python train.py --n_layer=10 --d_model=192 --n_experts=160 --experts_per_token=3 --d_expert=144 --d_shared_expert=0 --activation="squared_relu" --moe_layers=[0, 1, 2, 3, 4, 5, 6, 7, 8, 9] --router_score="sigmoid" --normalize_top_k=true --routed_scale=1.73 --balance_loss=0.00209 --balance_bias=true --router_noise=0.3 --init_std_router=0.00845 --lr_router=0.00285 --n_head=2 --n_kv_head=2 --head_dim=64 --vocab_size=8192 --norm="layernorm" --norm_place="pre" --norm_eps=1e-06 --positions="rope" --rope_base=10000.0 --rope_fraction=0.5 --qk_norm=false --attn_scale=0.125 --tie_embeddings=false --parallel_block=false --init="uniform" --init_std_qkv=0.0298 --init_std_o=0.00816 --init_std_up=0.0298 --init_std_down=0.00333 --optimizer="muon_variant" --lr=0.00785 --lr_mult_down=0.7 --beta1=0.9 --lr_head=0.00971 --grad_clip=1.0 --warmup_steps=200 --schedule="wsd" --decay_fraction=0.427 --decay_shape="linear" --final_lr_fraction=0.05 --batch_tokens=131072 --seq_len=1024 --doc_mask=true --train_tokens=625000000 --steps=4769 --dataset="wikipedia_en"
Below are experts of layer 7 (counted from 0) of a mixture-of-experts language model. Rows are named up (a neuron's input weights, with its number) and show model dimensions 96-191. Each number is 128 + 32 x the weight over its row's rms, rounded and kept within 0 to 255. Numbers have three digits each.
Before each expert's rows: a language model's description of what the expert responds to. This comes from a sample of Wikipedia text that the model never trained on.

# expert 4
What it handles: Digits, percent signs, blank cells and row-ending pipes inside wiki tables of statistics, such as sports figures or election results.
up2:080145132222183137125103109130107173182208126147114104090102096134108115070130149163135153155160119094122053113126126083195163076112181077174103147124161152117154159091169114163198114124115125167104150184119120167145118107090130112124186132104131125088078140146126147116178088085124167174
up3:097136180131060160170102146103134072088103128134195108130175118075111156090117147137101176138188098150124146157111152114108108072074109152103142115132116119151152138098166128158121088041059149074098190177177097123141115117127155159145136067100118128146143102145150090099194155087137150117
up4:109114040161099136097123168156137146152069099140121125142150127144091102186068155107119159128172077116126085114114165115104131143118150154137084188165120135142090115145142132175147107159154145110115138136120121120177094117136157162207231076127161185111193099134125111090176110146106172101
up5:095125104128098092141114190132103109123137170187088181122102148107149152110113111102140111159184106142153104049103195124190076146152128116104115130089124115181116135160107085118083092134134100118126109162127086115083070199153166136067115121139139080132102171153134108150182126134087106163
up6:090125141151165053124106142114126163174121075151100064095121125130085162153167162127145138169120135142171129159166123069184085133133156095152147086109179149186087093125171140140101163113096121110100074052109130127125103143151153121097157125096170047159105206174093166114127077081068154154
up7:054131135151118084137164138130108107165105181187116108143120155154116127108125176129129169066145101113129097121110110119098162189093166066175179105063094124147150086116111186157097123075122166117137204149145081091131141090141112126122131087143112130133131072100212153089096141110179140102
up8:096126083104108128161095101112165122119167159120093140094113075156136128171143154157084110122159174162131135154154092108121097152117156105109130113127051103128127137120122117155150150112176127182114111137112154103150125080127150061081186081079128146094146113093165189168111110105121202103

# expert 40
What it handles: Commas, and some semicolons, dashes and colons, ending a phrase in running prose, typically followed by and, but, which or including.
up0:114105155166039120134161126115141146145189156091140115089072126112142055084100109067144119086130117109120127090140136139177100136162114160134121173094170162166115146165133137151111089097148113126079141124155162096089126183083130156116155092133093128162181202120172124048114098118159127112
up1:046184161150143183167125089155118114097119152143136087097125135163138056140124191122225176108098086140108107071083121124114092141112178084078138144121129189093114089155136109127060130092145148112171134143131058089162154079146157105123110145105124077159066143173115089126119129137151112109
up2:117104102165109161157110117084103119189163185150124093083160123156186162123068177112169119122131079115121136190155105123096104159182165120117123113103166154132134139175121133110107105075113136089116172165150091072136101196139157034157112112163146092076100143139077107079144016105108133162
up3:111095104136121197074146105088096126208125124128176125090117117156096119096085169094089086138122050175205147106175109144149103151126117139102140113119057134105102119159092161078168139117159120125126130121100107158124103119091128143146162105167168177194111123079123163105152189155137165145
up4:092149128106244129090079106139188132102151106099097144145142130147139132100143204122107136115108071083137179108167204127096083150158135174166103116112112121087164132132105110140144122159141137070121148187101160168138125124068079099214119152166221080086148102121118110115139118076143052166
up5:094179096185185118151151105055097132088127076100156113137134080166109169119149141107129160100136140145144142126117127077212113142126127078141083118188131080122149119075143073149105098140133101151131201106107167082154170113139206135120125113136163116115115084166113129070090125182137174176
up6:128078158058126149139125056163129134120148092118131121144108084145122094142106103128166150159105167131105095130118114163150150109183173202169089098124066124132132170137145137139164110092138216111154147115147162135095123140170104184047093127037119097140103071122101113130117178158151176158

# expert 41
What it handles: Month names in dates, such as in December, 11 July, 12 March, plus the year digits following them.
up0:119072110155125108099137144083149114071118075125147135131152119115084151093112199166089132059160109112125177098140149152192114090067076143122123130172145094187148137119147139095061154076169175165158170095139144099073143152070130160173094150150174055128100128202182096140078134143129121145
up1:174114101052202137105127136101123145165071119150140167087123060093139147109126160162083198112112118151158125165131148182180113120088122158150133159083126100140089107142133153050108166172137128109111118151114140131138130105184120114115206127125043148119078139138084185076117144112139132112
up2:116074049128134115121104221112123112133063158113165192159157125116122155123143101167038124135112112122138149089079136137165134104166137125138069161155098097130162158123171165122083155147087132139212167104120075119140129153069162120190124110161072149152144131112125077048175133094135116075
up3:092152085179094088105116105159148121108113106149122127075160127130137140146189134180140159130162052144122131105090144166203098166134115136106082058108062108121106163097148135119127075156061141125122134099160119122115144145110143153149132172143131155108077102116129115133100135202157156203
up4:088116114118138143091144115081105200086117116098142132138105185134189171127170114105093109161205138166146163146113102118086158151107140122102091146173161109109094132162088091130139204088100119104153157111167085182091094141125117108108122103137124079099115146181106149061111115143095095209
up5:175105122153134103170104153140160141105141133138156139160134156075175150143149109089122084139097133137135098089113087111155161150100129135153087157124201163099189122128095099099089073155092133123154103089153127205154114130146106109165091113046186095121151073027123145054121096126110113126
up6:142119122166044113183076132178107129145124118158192129112081174113144166146133102119083192153119100158092067070091093156096185133106110149120114169135072179084102143072107114122175084112148181117111172169127113105120114071151073136131092135155178160089163086084173146145104107071153152126

# expert 39
What it handles: First letters or pieces of scientific and biological terms and Latin species names, such as ox, hy-dro, chem, otic v-esicle.
up17:094187119139144097173137106103108094110127130118112104158075123089145178132170127155087116134100158131168166142167081118145130135148065120107146200135144138162163126142123077150131124161142163148108113125132084175182123106174137079101087050096135123114118067129105161167149122139139065143
up18:094094182113109096163080154136151100096124169129088151123158162092126143211162111156138112120101121094121128145149077070157118094143132129177080200122137152153120114142156198125137124144137086142112166101122114159149131144139141167111085152161103084100096133149125062108090121106083184168
up19:096126146108131119108187104102135076125113128094089182119143087134086099128155140155132098103107084126142114150144151167190087143155147150133118184104154157117143137131108107150100121129167132187168167149164042107097167120102072174127124089120148165131101126081138106090107112125147169143
up20:092151115149154127145124105112078177128139148172101166152065176115145129166149143129076135099113093124106103110140097117113113131167094155148132127090175161088115135079170217127098106141152163167106082137110136153058128146052144127059161135155143128061137170143160142090150130110116085121
up21:101123121133167154127094063102157122166077182139082099153150195091125103131121101122106127117060123132109132157122144146082135121179139115137174133068131082152117146141137100101183109145133155163111165115132102138119122118140203138144128139083124160111121117128172197166108154095114113145
up22:136136146153145122115138100135073197146133155120095129162092129119127177076075145109142129139134152149101123197160104150216112105146130131106143127092127111148076170110139093120185122119090129159178137079111102126121163136133142028118138052157152135200148148060095125070122156043095115114
up23:171157086119156134118163080171136111183182120145148098088074182099151133128163164096094114203059078109092109153194172065163120173149106125113084149117175167111147074134148159132112103125166021119132132092142099112183121106075123136118122115126179102124132141132130085088170094099117125096

# expert 11
What it handles: Word starts and pieces of sports vocabulary in season and league texts, such as All-Star, short-st-op, qual-ifying, tier, division.
up2:137155099158119165138067096142116134162136091080121118141132166084132127057212189072166172135154134071116058135176116119110131119098144112113137090137148132123128128130160118098122140111150088117144165083108169106121158086067187124125148127165098085164116122095185167148171132103062173131
up3:053144126182042162096137099101118163151104126071124160112156102130090139154143108123062118039179141111141096121184091155132133199137122187133121153136143131053120096116132104144138106105137170103122119132124105143148159137093096134110099175152116130113121165119173151065113135100109077171
up4:144114133114091096177127096137100099118084089126118202088097070053165094111120083152126140141189097108200129151117105137206115104096109136129065124143165145163129153157075140157176118123095169103144167082134040134149109127124148127135088116148119187122143167113114139151116076120144118121
up5:053097124139113133078102118148148175164132110144090113115123100123164071146141143052123214124110151145129010123139148118202142102109120130091182127071059102165147139146112108092130108091091142165125119112099128142138100105144119140125156097067071117121152177147103129100116133107122159107
up6:130129069179081120121154168149179103140147086125187118129154158156082139196118166075083146097099112155118222134178163132106113133141148130095073087154141160130146189111083192124143091099161081141088163109089071136116083097143176142121076108090076128105104124161155122128110175131098089113
up7:098108127084107127096116184143124145076096137123112083141120123135111146176129181161154189179143142101104139119158081147166149100127134127147080087151085167113085156080083128146170136085113177162100110097136120139167110109151133127140122135090212106076125089063061113185168147121143113113
up8:145107109132117099153113117169149083116116107104171167138102078217119124152143161160071114102145129147185115132105047102217197111093067103100143120140103137116138119127110128123132128144092118180146131143094202156125110194087145113152078091106123096147154146137138218158128114098175108061

# expert 18
What it handles: Final syllables of Slavic, Indian, Finnish or other foreign surnames and words, such as -ović, -owski, -ova, Bharatiya, Singh.
up0:039124096168131094099155173118112106175123115191176148111148189163230126127125093117162073113116144151167090136142140087120111114171169106082075101126160119139117148174205103087158168154123106188080112163152161109096162114154130071117083141131082175067133140075183096150110138112118149189
up1:123105164086109157158116117190116098113082100150172132119138165084160102154050132150148091158105167179140117147142156090122174142171096130171193100079136141090173102177100104127148069117084105101115075123138078105106141098168133127102168198116198197138078090118166086142200096127079195188
up2:131202141154090096152140064133153150120102039134117159128162126127134117122157159122123103128154180204154158083129102098101151103126165111108122121129152125130173139114166124082184163113137105168083148158122132166125106153117179130112147166173135170133147140148086147048161144051148114097
up3:093110125119121140140118107158146109090160059078134139100127128130077112133120111133099107240176129142126071151156163134175162126106157132181100157091111122170116120113164134103131077154112162162111114145171134106053125114151094082164142172114146120097132056106104150119117116067182101108
up4:112109133157103142099120122162137116130129158195128067098157142139144164138086085131063166161151111106127103152137065094088123107180145126168079141169068144077139155121117101102163141189107112080116101175183111116126159086111136115121149102153103143131111133087152084135199117169116103114
up5:090158144148143090127137126118126095102167028153158142063166185053131126093131096105141134100163175169069118108171122124107159163117129147151097177130095113192074108122102104156160110084151073083136127105125147141154166146189118153123112097162084133105117107129084178131109096097102104133
up6:074132138173145133097101121108182146204178134115088147103121111092067127104088105119159057126197148108109113153124117144114136087157173158147162117096195149156119108069142124108137127137134120175134109092140146136118119129126094126058170105069087138147131116112116080098115152129138075171

# expert 59
What it handles: Common nouns following his/her/their/its or determiners, such as family, death, students, sons, government, people.
up0:094184098157128101113073109079124129146126049098138123116153125135095135126144153159105096152159110143144125123158151139138134149095131137148175131165090144183158081043158112123122124142167046079096159158086085110141153134092156158104123037168096108162140217147141170135094106134157195153
up1:100145133111131091147093121102155149076160158154172178100121184149083076174162161155093122161078121151099124056116111175133164152085135133159097105146147093085103117120095092103167062140126171087154081113137087112125121176151203073165100127116137104043118192106133131141181051108130116113
up2:104138173166088088149077113085043103085087130097131154111049116094137113163132183131078101122107086159101106183103096134150148118154145202113125139132141138149099142056123085119169128109115188126147114138175161138073068174092120105154159115122136130152143119175146134118177164126180160206
up3:123093140154119114112129082048146126114138136098056169125252177136167137138100089144142082140053137175098093164103112132176088131142104131095159101106098173125110081145165147141066110136140136173116160154086113097110127153184089142161147075135115078167118159107153167135116116131173154070
up4:160135151113121114068129111085102096129089157143074193096157163099191088050118138131102114211133128105130124106133114079107159144194121122136162096140119098086122134139105134111093128138079162100091081142118088125085107177148116097140161129175112072128134168125187132064120153168068115130
up5:136080141175128132163193080158137145134163157197081151127057078150207071150105069087131092118074162102167122088155178121118080097117105089104110090167114117135110086118162177172138078128145142105085120118092109148122146103118122150130084127159050087157181169182157095106167146136118096147
up6:148116167146143110102124150150121149086073186138137107159133098108057073130150140193118084166101115137124138090140084133081113167124139131122166187172106114160159138119138071113065074156203153139111176172140100061173074153180103074149130133103137147155184112092131144159120160058145122104

# expert 47
What it handles: Past participles and descriptive verbs following is/was/were, such as located, based, used, designed, known, adapted.
up2:150113161105154083142190151154154055150108125130090129110079121111149144111161132135188093146141173093064131119135152149134164121118154143141099135129176120156115159109086061114084152130100121154110138142123088182152112183083122137065116158117159107171150077128191083137158116117108098099
up3:072175109106183134141133123148093167119111128117108119084097173161127102156147080078137102133166130099142087123135175108113150122094129126113103206189179137158139197120112109051105163088108152069072100152094083076187072101122065165110101128141152199147144152116196136195106130142089114144
up4:116124130102116145090102066175128138090154173131123122094115103112097155109129157104149091112100184167126135100115111118075153106167101078133186159142166113145113122120128142116156121181109151126046133108149152129173070142110150100074220095137142151083094123115100099043150152122156146137
up5:079052126175087153128160129137119144223119114139099138124119091148136146092194107137127135122107092181177179092093175099091162169108146124121145125105142029139146108128158151146100121104125130168153148070100101115155128115133108141079209133126171140106124127081154101111152101193099162156
up6:134158132069100143178177152157093158104121160116108125083099099158099151131061145112147160104130140162110102131145123125108121100082095113084082060107098128146123126099130143137095146097107205154118138172201162119135116138180128147099192063091105120135156156101089138100081148116154105101
up7:109180110133156117152152129099137129149140073108183152149144066189181111137129124184090140126183165083140139136120137125148099139128140150063204118125127111137192164175082097147126161144159148086102166126107097060119186115156106104106096187125151096161103144123121097079087130088165125114
up8:152122108145172087147136147161108154129151128117099122133134162089112126128132129083163122156193109212126164132134095122175149131106225155103118187184089138208125123110121122107104163195161073136173110158130090117179045101077119146077094151148094115093157098109142152122082118127083125124

# expert 12
What it handles: Accented vowels and syllables inside Spanish, French, Italian or Portuguese names and words, such as Fernández, Rocío, José, Café, perdió.
up0:123112128165105131119140073164099070142170152110120135117122144149089158098103159088155051156167142152122105105137176093176128123057141182178123133125153115118124167097088109154160121165134087146164147116179109141112141046163195172163156134141097111146122159104176146098175098105039074168
up1:097142163137083152080085129110069139110168151166091086147112137138104111063120138109143129067188098191174118163162177028145096110082113095163121119117101143164140110093174104106147096134134065094191176157111126095117102145105108143142167137131137138120129203116139164090128076137146086161
up2:138184127135152156140162090152144094147113067132090150062156084180094165154081096149115135045133108182108069165088148153138134136132101174157101119090140102155116034173076162110144132142117115099174100091132158121078109159040170137115149135092162143087086200143105147073195094161154118106
up3:116156110126098134121137141098152151121107159092117128151122133169144105159141119156112088097169077149163105121128167094177117115106133205132128141101140108158154108128153063069091120107161128134079100096151080084097109111129103096094178177107144115185169099093130131162184125133113101087
up4:160202118126072077136122080123119147126112160131139112177119099113047133097094141128168107096175119128092115135157126143109152112147148053141153130197125108136163107125138178110139072116148126147126127114105083135122179117136142141089157079109114092130129114053071156051147160172124094127
up5:086138178143135167114130119091077148136123134160108082148138107158140106130117129212183165205113138147143129133173127155099110138100119132125155093070077164171173110140173091172149093088077108107147091146080101109130145111123143133120208102164127177072152153133118166148185152170128141154
up6:161154147179093164075131155100085137175132142106147163138094115166112171146176128142145085134138127159112154134153134125152138139071090106141054121129123131158100164124116073130112089138154110169162065208111139080184154135096101090177071187158166197126126094137127166128135092121158131107

# expert 2
What it handles: Last two digits of years after a 19 or 20 piece, in dates, seasons and ranges, such as 2008, 2016–17, 1974–1977.
up2:129117123127218093163123083097137160107136143135138095080170184139103205095183127178127129156121153109093107114136123097104156064146035138101142136112088101130110186122151023135146186135190100156136137120173120117174120157133121120089100144141136132154132096076170164157139142115091080160
up3:177126089159129123164174123109138123156137115115103130135061068165108152078182089191090130149143111140176145142168055063126157101106166133094095114113152131124128173115144115092126095111149152116108106144117138096187113078113127118183094101112101161106091205151104127128149113139135208104
up4:159111135179103116136120110087115057127128113202135145200084195144105142138124181144151111140121076129137139175054098097117149144160135079137133109152086084141099165106160112166101160179146180080091152108183080132092156154147160115122120055130126135136076131152126143044123149156047093140
up5:121123108117141134157154143125143153194116110166137149123138106073099134121132128127133083112118168090138115181144150206138123094127078084154111128088145174157091059073148121120071124206125108083122061113115114091204153113163136093100091125218060183095152142161139127085120162083045095148
up6:112108123128071151104126121066173148048126096158093092133159126061102125145155156084137167071157155122124096187149114144108124153166160103178145155164107153157079149131142134119095088065086145158072128053085130070141111147068117069134154161134174156060155150132168181121126123110103134205
up7:090129163129040110157087112091168127133137140099071106077053098103154112125085131130149101123161141170132101125143122130134167117156130099123091097155086206123078121127129091127087086144137114144133181109126070090118161165193159156138118139134171178108155103160114096115159148098149103133
up8:113169081057180228110122152125117126150133072117104115111199126170064107154144153140145124116127025144158146168165104085135119150161131116185100097141108145189158086131129110166144142154163154150120116121070157166136115089104154111140107124126203136111075102100204180095139120091085067144

# expert 55
What it handles: Digits, decimal points, commas, signs and currency inside statistics, demographics and tables, such as 45.3 years, −3.5, $.
up0:081107129127156137056152105081126156109109127067149144175076216092145152138117184106114159110082129129125167141150154129126128166161098154130104123092191160181125146053111148163108133161136119083154062128070113135091145172135157119140133151161179099083124170132230123144135100137077127185
up1:107120065113116122094103133147154147136076098140176072156159141109120135017151108165150095148131176144121139086167212086140121153116138167122124167121182137118169149160052143142088123145119121119107165112179083092123109134111095137107189129173153081081118130125126116116198164111095062164
up2:106146128099141111153113116186077094145126145140060221156114084170105170094158092130108123147110089174103131142155147163150139086134123149151107130147149116130155124222149125094091127111130125103105127102097146147116180097126162109121141140127177112131145094113096213077181107098102100147
up3:102134112136074091066109183120084124124120118116134105161082116132116137135099124106116104153056194146159091158168072058184166185127116129164141164089159153133138209151110086161151143104169100147137105113156103158157135099114115128164083196069164182158138128150138126134106131112161133128
up4:088092078189081070069086167149131128122146157122140125156166116095126071126182079123127151172156096147163122110194125203143199154113115162127112090149146156181115116084111069172084155118118125118113154114147141150069100127109061150142094178102100156163128160117137131156175099137141139136
up5:068127049166157084114146089106110193119144170145143086215088178153153148158154166139148123143088134140200173129134101131106165191103149090111160100101152145164072126149170157092117139106040093159093134146165122174122096079093178091107130157142113095154154108096171118137134141110105155108
up6:084145133109085129126147153162116137139093172145090123104127123124123153147155147112109081178113089106109133107197062124136117106134111168118182119131148158158184097128180132154114166151112191153105131074081154233144128069072132127063145101102177048104103147102129111123200091101143109131

# expert 49
What it handles: Initial letters or consonant clusters starting a word, like g, pl, fl, M, N, and the space after "Coordinates:".
up0:068181114107163072120073067131145135125104114189149150084069148066107114189094123175167130128109095155088115073139123076170139159177121126130116157087120162148188128107046066165146172130161167108141120102113155134182155165185149117112149160119117166155137143109135165147157144146098134135
up1:153111134125070162135057141060144082135103178128073133096140146163045127203139155115111063122107115104178128118217129162095105146106147127118131135121081148129121029125128096050128117106078171130131103105139114120108107204137185098117153108112110177179141135106099144097144151081112159187
up2:135151101124149073054167068083084138091104127135112187108178139127088057168089178140137109046101082171126108141109139167112119146098130107135111106121149112129087137126151117117162098114143129112077147127105090113150098100118119078189122088173120133166068150120110157098113066171109163162
up3:093111137135111129131131080172131162158170105157078187118104149163177138150127172109188122185134204158088121116116111133097126104124070184162106122137156065136094150081132098100123099140086038120110136089162121047105147151197110165110117208137147150117143176150129142099134138077036113193
up4:154082121149124173101051128118122139116155114122142116037042130139203118234168116108145143177118119131169119142148093122139161195105081170135120122150111115143101125077171143062095143116100119121122137126204129114085102160162134138119109120148103130128124124156123152069155117079179104139
up5:121121141100100093120118174126157127084136112147131139093148168106020126150133178139133126132120144175143111122133133199186150140136040097146106148119226180137093129112123115099204085107134112135122126123100163144082068129129145151094096180182097153111111099122076119152092092163121122112
up6:093127116124084141109094113143137137174158151126147104137074118142113133110140138114180099179139128151071125083159127123155085118076168132072049156082157116184152113119150116144114092142151103176085137122055113099162120118199166185090068144114123087097125113138156156139119133107138104164

# expert 44
What it handles: Agent suffix er, or, ter and role nouns for people, such as supporter, inventor, director, Minister, footballer.
up0:088128118126141121144112055157168135086090172168107189126190075079150121120101149157065094158131100154142120149165094154106215127166101093114127141144139124087136114147096123157101069086140108088079144063126072151102148113122119163118116130155175177117149066126113087154125107165109108121
up1:153063129155097167092169122171087131112174121138090194102100077187120153160165149075087116108151122134109139111139091131120110179094155167118102123185167121104110132087144121140144177104161097152100050132178125084135106109108126209129127135128155125139071124116135120133150139102128159082
up2:123082130114113159132159100135140150138106130126070163115101144121120178116116072133164112122094055115097132157163097184101165114184197057117191143092121141117125151110201135120141101161124093154118134137192066110139118115118104099112132109125122112120101109194152107080152032136118148132
up3:103120131180154120158084140106100119095161136077091120110165150138100137170146179112096089113180120110095168106120106116060131112188161185126078122110143122162124138158084102115179114131072185109150149140061121149108127142102101127086094154088123097145112150095178110100098135098089167155
up4:147122110122079167120143110166132120134206111146172134133222130134126102172097149166087087131166122115090123163122081096103106110104106118090090095082104093108107111137126086181146147082085157088127159115138079103155146094176175119105191129099134161110135179135198120189166116083101143187
up5:105141123100103065098159104139107109086165099123133166085154116123091131165092145098130138185126095135121135229116064162155117104115163093092151095122061076063136145147168125121151144144114162121111143147137108113110165148121103106117071120116130125158080132186149121128097141124122189109
up6:098141137149129092132117120124093099088141135146105172161163126183118112054155093145092141055189154125144171174096085178170122118148104147133116135091099146150157137103163143116207140153112141164081120018088151130158133165145169115115166152172155167076093121128160146153159111112108127126

# expert 58
What it handles: First names and city names, often split into pieces, such as John, Robert, San Diego, Boston and Chattanooga, in credits and lists.
up0:088115115179119101109083160146087068133175139103153186048175120120140143079147151103124078052144113115185104127078080179195129170094085122139066115100097092131113150104134135100156116124112105128140132161132092139180186178125216160122114131164125109143152153121175112077077148091142122131
up1:166126171092101101101119059155091088158165168148146111127118093143080117145134123143085135124123145172121099127115037161134174096131084149161133193134132151172131134115159085106172103146187153120130174116133124107115145125125115152140089070118139194083124153110121162133166083081087107082
up2:106138173129105139136120159124106219118105146083180117146102114180139124118129126165124152077202113058150152105137116127174103148196131123113124130120133109138131165138109100131120099107137134125129091108140079165088072154077113141117180146086192143058056136205059178134140187071122139149
up3:093081086082133183072109123171095116157166125089115148168100118158140096150091178172134150145152141155139144084069182133099072151140141068162044116130116155185191113182115130136126128125125117094119117066146165109123165111128109111134137158135111149125121135150165197163082149097115115080
up4:110123077110102120112046136130159094123138129089141098154107123107148166139187104105112120180176116164108115129138076118107094153101157169156146118155096100117120109161116152152138120121133142145159157192151108110052175121127158090099206152095114129128109146071138194134180061100141090106
up5:096125168135084153135078114159152090163144149121138089119127115140122101132063179116100094109152113156191211126128171195149114161077108169169141091156145128124163119090167142164134109098168135129087136128154108156194084113086214128099185180099128156098105131164086137169119133085085098095
up6:077176054113076172214104204163090148086119132092164108151186065103153102127143135145109089108103118141164159115171149167116120202146146120154087152172079116123126085168137086143185156139148121162134156123121081191117126103141111160073118110104114148152124117149102105087142110113131131200

# expert 23
What it handles: Digit pieces in tables, IDs and coordinates, plus scale and unit words such as million, hundred, mm, %.
up2:113179104119112137131133105110103138131138139149082159165140171119100117081187104149151128136132099138122087129097097175112120147130149157140168113169115111124172114118117135084102181157214122116123178070079133106165153143141154177079115079081155081124188165109218106107169116111119141100
up3:120163117105099171124117133107155179096141144139113138102141098136125190202096152189142096155096113134098176072223137092122131082132118067183188133138163119192105158186139138123160099133178126087083155115120117069138108102062168135116107100133121159129086117118155041123105104058105166141
up4:085137128119135154160144077079077069088135126072149130139130158168109150124123087110117100116143091160152124105113162090162117133068062183153100135123140151175098132168109157145109083155150099161143123090124091092180165138155123182117117139117112130116164150129136111078171107092084162141
up5:097153146162153126117119145075157118103128124159126104148110110125083114081097176055129161110171114163134099098159078140143105095143063073097148127105087163182161158085093108151161119119094134111075138162196084171150109199157155160133169076183175130107126145160091118176193115145112131190
up6:097135167111087129134083122059104123110114132175079173116097100071169098182141133086086159157168070102099081120143087093099162090128136140100166119115090114063167104126083126157140134106169188096145143202114101143165173169180094101074153118098166121084133108154159110088109131125118159128
up7:133165116132132119123172090160143139128052127116134094171154095108131120130134159102134158163153164168108107057153061156106212114186117124139099148139099082139137127145112110129070113132164158153118103133159068097143166140112181115148120091138081143112144155147132107128139085233165098159
up8:159095122174161018177108173197118175149114103147119082129101128158114188151064131112157137095168131178093092161197111101101173153138115079139133111111137126168132122152154100214118119077157138120083173125111118059138069149155121164128103125153100131089139080111151142073118188101118072140

# expert 37
What it handles: Common nouns and place adjectives right after "the", like public, main, southern, city, right, other hand.
up0:107106084129118209166129136097127069100192164161134168152086149113091131129149122074060168138159102148063141105041159103117109105039157114126064167219148152144128120113161096098203132120113195130129127160139137145109150194076108127151108115139142111160122159144164177130082127096133110095
up1:084063118112121130136147113149126134113129119136132160133211114142072105093174149112114141149078102164140144128177115191144143140118140082125061099186156128121162148125131153116177180108201100075120113106132098130105104203076126122170113157102172166100145152083118199080169128148123153126
up2:068112128163081124100176121116151154190152150139067163158151115129147134134126133122196110135181093209138198162111089130131184124143126124099157074101136128109181116087103085143099104140135138132124131121131107135121154130098088101108142123127114088179071079138133122067116114172046179152
up3:047178191103150102114088151087075105115112147194133152150049078069104163144114086117110110145133159185097096121181133130115142131132137076138180107137132167175130143126107154134076091152133136116106138143139142090175132120077139130119129121136150172116178087100141141156167125134149149082
up4:127110104177104073146083137155168109155172124157098153134145166126147242117100079124115177118119085106145150172144073125120069110113121121124191152151146172119093189190117124179147155107109133117133099167128152109089113107160122148101170133146099159095139157132127159116044107090135135159
up5:125193158117138108092148112143083113150196108126096152141186147162149131148148040126165125133152088053124116063184113091117075128086143125101109176130172143171171180181185124130124136136170085159072060094118085126136101125112121112089154155074072099076095103117099147115138150064191139124
up6:123113124167107143166133112128114126115135162097106143102125137082136122138126179153156090093147084137128116142123067115115163089164186077112095089221140049129174113107130077130134135072117164080120117115101118146194118140176178169105148186087130170133125157148146107126130095138111143088